config.toml
n_layer = 11
d_model = 384
n_experts = 32
experts_per_token = 1
d_expert = 96
d_shared_expert = 256
activation = "swiglu"
moe_layers = [0, 2, 4, 6, 8, 10]
router_score = "softmax"
normalize_top_k = false
routed_scale = 14.0
balance_loss = 0.015
balance_bias = false
router_cosine_scale = 14.0
init_std_router = 0.0238
lr_router = 0.000782
n_head = 3
n_kv_head = 3
head_dim = 128
vocab_size = 39348
norm = "rmsnorm"
norm_place = "pre"
norm_eps = 1e-05
positions = "rope"
rope_base = 10000.0
rope_fraction = 1.0
qk_norm = false
attn_scale = 0.0884
tie_embeddings = false
parallel_block = false
init = "uniform"
init_std_qkv = 0.0268
init_std_o = 0.00571
init_std_up = 0.0268
init_std_down = 0.00285
init_out_by_depth = true
optimizer = "adam_variant"
lr = 0.000927
beta1 = 0.9
beta2 = 0.95
weight_decay = 0.18
lr_head = 0.0103
grad_clip = 1.0
warmup_steps = 599
schedule = "wsd"
decay_fraction = 1.0
decay_shape = "linear"
final_lr_fraction = 0.1
batch_tokens = 65536
seq_len = 1024
doc_mask = true
train_tokens = 325700000
steps = 4970
dataset = "wikipedia_en"
Below are experts of layer 6 (counted from 0) of a mixture-of-experts language model. Rows are named down (a neuron's output weights, with its number) and show model dimensions 96-191. Each number is 128 + 24 x the weight over its row's rms, rounded and kept within 0 to 255.
Before each expert's rows: a language model's description of what the expert responds to; "comes before" lists some tokens at least twice as common just after its tokens as in all text. This comes from a sample of Wikipedia text that the model never trained on. Tokens count by the router's weight.

# expert 21
Description: Line breaks and field or section labels in infoboxes, such as Personal information, Career history, Died, Area, Time, Website.
comes before: ":", "=", "-", "==", " information", " career"
down0 [109 116 132 109 163 147 150 156 160 148 124 100 143 117 155 108 125 118 153 137  99 112 126 103  85 130 118 134 147 139 159 155 137 145 137 144 127 129 157 201 167 136 146 123 133 110 116 116 131 129 111 126 147  87 121 116 152 133 125 121 148 137 101  78 114  76 164 139 109 119  67 178 125 125 123 156 109 129  68 148  99 120 124  83 107 145 108 117 124 118 115 123 104  84 137 144]

# expert 22
Description: Periods ending sentences, often after numbers or quotes, such as years old. and ". variants, plus decimal points in numbers.
comes before: "\n", " The", " In", " He", " It", " This"
down0 [136 101  79 124 127 119 155 127 142 120 167 135 138 125 133 138 143 152 151  67 136 128 117 137 143 119 140 118 142  88 110 109 133 125  99  97 128 130 145 101  86 143 136 139  97  96 138 130  98 144 131 112 157 126 111 140 113  73 145 163 131 142 116 129 165  81  89 121 127 161  95 131 136 119 148 131 155 121 122  99 131 152  85 109 124 158 169  93 152 123 146 143 138 120 102 119]

# expert 29
Description: Line breaks ending table rows or paragraphs, especially in election and results tables, plus adverbs like However, also, well.
comes before: "|", "\n", "-", "|---|---|---|---|---|", "|---|---|---|---|", "|---|---|---|---|---|---|"
down0 [ 86 121 114 141 141 111 127 129 109 124 148 122 121  99 153 124 128 105 160 193 163 130 120 117 146 125 120 157 123 130 110 177 131 131 139 124 121 125 134 165 110 104 125 119 104 151 126 128 132 146 128  80 144 161 143 142 150 114  98 124 118 116 110 140 163 150 135  93  94 136 164 117 114 153 139  98 193 130  79 126 139 138 140 158 166 137 169 163 123  79 106 137 166 131 135 152]

# expert 7
Description: Verbs or verb prefixes right after to or would, such as under(mine), head, house, live, plus final digits of years or numbers.
comes before: " the", "-", ".", " of", " a", " coach"
down0 [148 130 148 114 163 161 155 141 142 112 188 166 138 147 125 145 151 129 108 170 152 101 151 144 151  83 106 114 117 118  85  96 115 104 142 139 137 109 128 104 164 114 113  92 141  87 105 106 114 122 113 131 144 147 170 101 105 110 137 115 121 146 120 141 132 122 103 111 155 156 124 149  92  98 113 124 128 148 114 134 179 149 149 150 131 121 150 117 115 100 112 113 138 149 130 115]

# expert 8
Description: Word pieces inside foreign names (Col-leg-ium, Cl-av-ijo, Qui-ñ-ónez) and first digits of years or days after a month.
comes before: "2", "1", "9", " to", " with", "i"
down0 [122 151 127 123 101 129  87 100 108 164 114 162 101 131 120 116 139 120 134 139 158 104  82 129 120 129 124 144 146 160 169 122 156 168  88 148 118 141 161 128 107 163 128  99 132 141 103 109 102 155  93 128 126 160 111 119  92 116  92 111 119 130 136 119 118 113 120 141 108 136 126 154  92 115 144 124 160 142 139 103 148 117 107 148 111 149 132 106 158 100 151 159 110 134 129 123]

# expert 23
Description: Prepositions in, on, from, during, along introducing places or dates, often sentence-initial, as in "In January", "in Algeria".
comes before: " the", " ", " a", " his", " September", " June"
down0 [147 153  97 108 124 131 134  79 111 124 145 127 108 138 112 123 106 117 105 120 161 162 136 115 125 137  79 159 157 157 115 186 133 108 142 142 110  90 171  79 109 144 138 120 105 131 150 114 187  99  95 131 136 143 149 125  93 141 157 125 119 149 105 151 111 111  76 142 116 116 110 160 125 104 127 130 136 135 163  84 107 105 121 131 131 161 149  91 150 117 106 101 121 100 106 163]

# expert 16
Description: Coordinating conjunctions and list commas such as and, or, but, plus possessive determiners his, its, their.
comes before: " and", " the", " a", " but", " was", " been"
down0 [132 151 120 113 144 137 104 124 149 102  91 179 171 178 123 151 139 186 127 106 151 106 111 133 137 130 170 150  83 138 167 134 144 138  92 136 145 115 140 115  75 134 128 141 104  83 158 163 115 147 161 127 148 134 105 138 101  83  91 123 159 126 122 108 116 162 130 127 112 159 168 131 139 178 167 166 144 134 109  72 169 165 163 147 120 101 123 182 145 150 152 164 151 119 124 156]

# expert 26
Description: First token of a new line: list dashes, table pipes, section heading equals signs, and blank-line breaks.
comes before: " ", " P", "==", "See", " The", " List"
down0 [121 124 121  81 129 116 181  98 133 137 136  90 159 121 140 127 122 116 110 141 117 113 165 107  95 138 107 101 179 145 178 107  97 147  87 105 162 118 105 154 167 133 173 119 131 117 133 155 145 150 137 136 127 103 108 154 114 141 145 139 116 150 142 144 142 137 136 116 140 106 158 129 137 122 131 148 118  96 109 115 133 134 102 154  68 115 148 160  89 113 103 137 132 143 124  77]

# expert 2
Description: Digits beginning the day number in dates after a month name, like July 31, November 7, 17 April, plus some names and notes.
comes before: "0", ",", "8", "9", "4", "5"
down0 [132 112  92  97 116 171 135 149 145 111 137  86 101 143 130 105 159 124 147  99 131 162 107 125 115 135 128 148 164 143 130 108 130 123 130 103 106  99 111 126 155 149 151 137 124 148 154 126 137 134 114 140 129 163  86  97 159  56 118 129 113 123  99 135 142 122 139 170 139 108  98 125 124 149 124 115 129  98 163 119 109 154 102 124 148 100 129 130 127 140 138 111  71 151 140 102]

# expert 27
Description: The word as in comparisons like as few as and twice as many, than, approximately; also month names in dates and pipes in stats tables.
comes before: " ", " of", " a", " well", " an", " part"
down0 [123  94 119 117 129  99 121 174 125 145 124 153 140 127 114 104 104 108 149 109 126 120 107 139 147 164 101 110 131 129 124 120 121 150 130 101  83 129 157 135  58 128 128 123 132 129 165  99 164 124 145 157 114 117 143 119 163 112 161 147 134 143 129 123  98 113 143 117 169 133  96 106 137 121 131 147 118 125 132 137 142 110 137 109 145 148 169 128 139 113  86 122 115  92  91 120]

# expert 30
Description: Cardinal number words such as two, several, five, and digits inside multi-digit numbers and years, such as 2012, 10 wards.
comes before: "0", " years", "th", "5", " days", " months"
down0 [116 157 148 121 145 150 140  99 104 142 158 112 161 102 145 166 160  89 136 107 123 132 107 108 129 155 111 128  67 146 122 102 132 107 134 168 135 141 160 119 132 134 110 145 144 156  97 135 110 175 130 116 148 119 129 130 124 110 140 150  69 108 126 108 128  85 140 157 178 111 166 146 179 175 117 139 132 120 116 174 120 145 142 136 155  92 129 117 149 128 147  88 103 124 133 100]

# expert 14
Description: Quantity and membership nouns before "of" (one, part, some, each, member) and family terms like son, father, brother.
comes before: " of", "2", " in", " who", " and", "'"
down0 [ 87 115 141  99  97 140 108 153 148 170 111 178 176 135 100 106 107 104 137  86 140 121 133 151  96 103 110 114 159 102 123 142 190 136 188 166 155 119 169 104 114 119 109 129 102 101 122  89 157  99 128 108  98 178 102 145 129 116 140 141 120 122  99 124 138 129  99 122 126 111  94 120 143 102 126 105 165 130 122 139 156 100  96  99 160  94 163 179 124 100 156 130 130 161 162 127]

# expert 11
Description: Demographic and time words such as years, age, residents, density, %, there, due, According, especially in census paragraphs.
comes before: " to", " of", ",", ".", " were", " are"
down0 [119 173 133 114 157 123 154 119 141 144 117 145 116  94 116 161 153 100 161 137  92 118 119 141 133 138 163 150  78 157 138  83 109 135 101 117 171 121 106 154 148 155 132 176 148 120 136 132 116 161 122 121  88 140 108 131 138 123 152 117 135 178 108 143 117 128 204 130 101 125 121 139 120 139 133 143  77 114 138 104  90 100 111 135 143 131 145 135 166 166 127 140 109 112 120 185]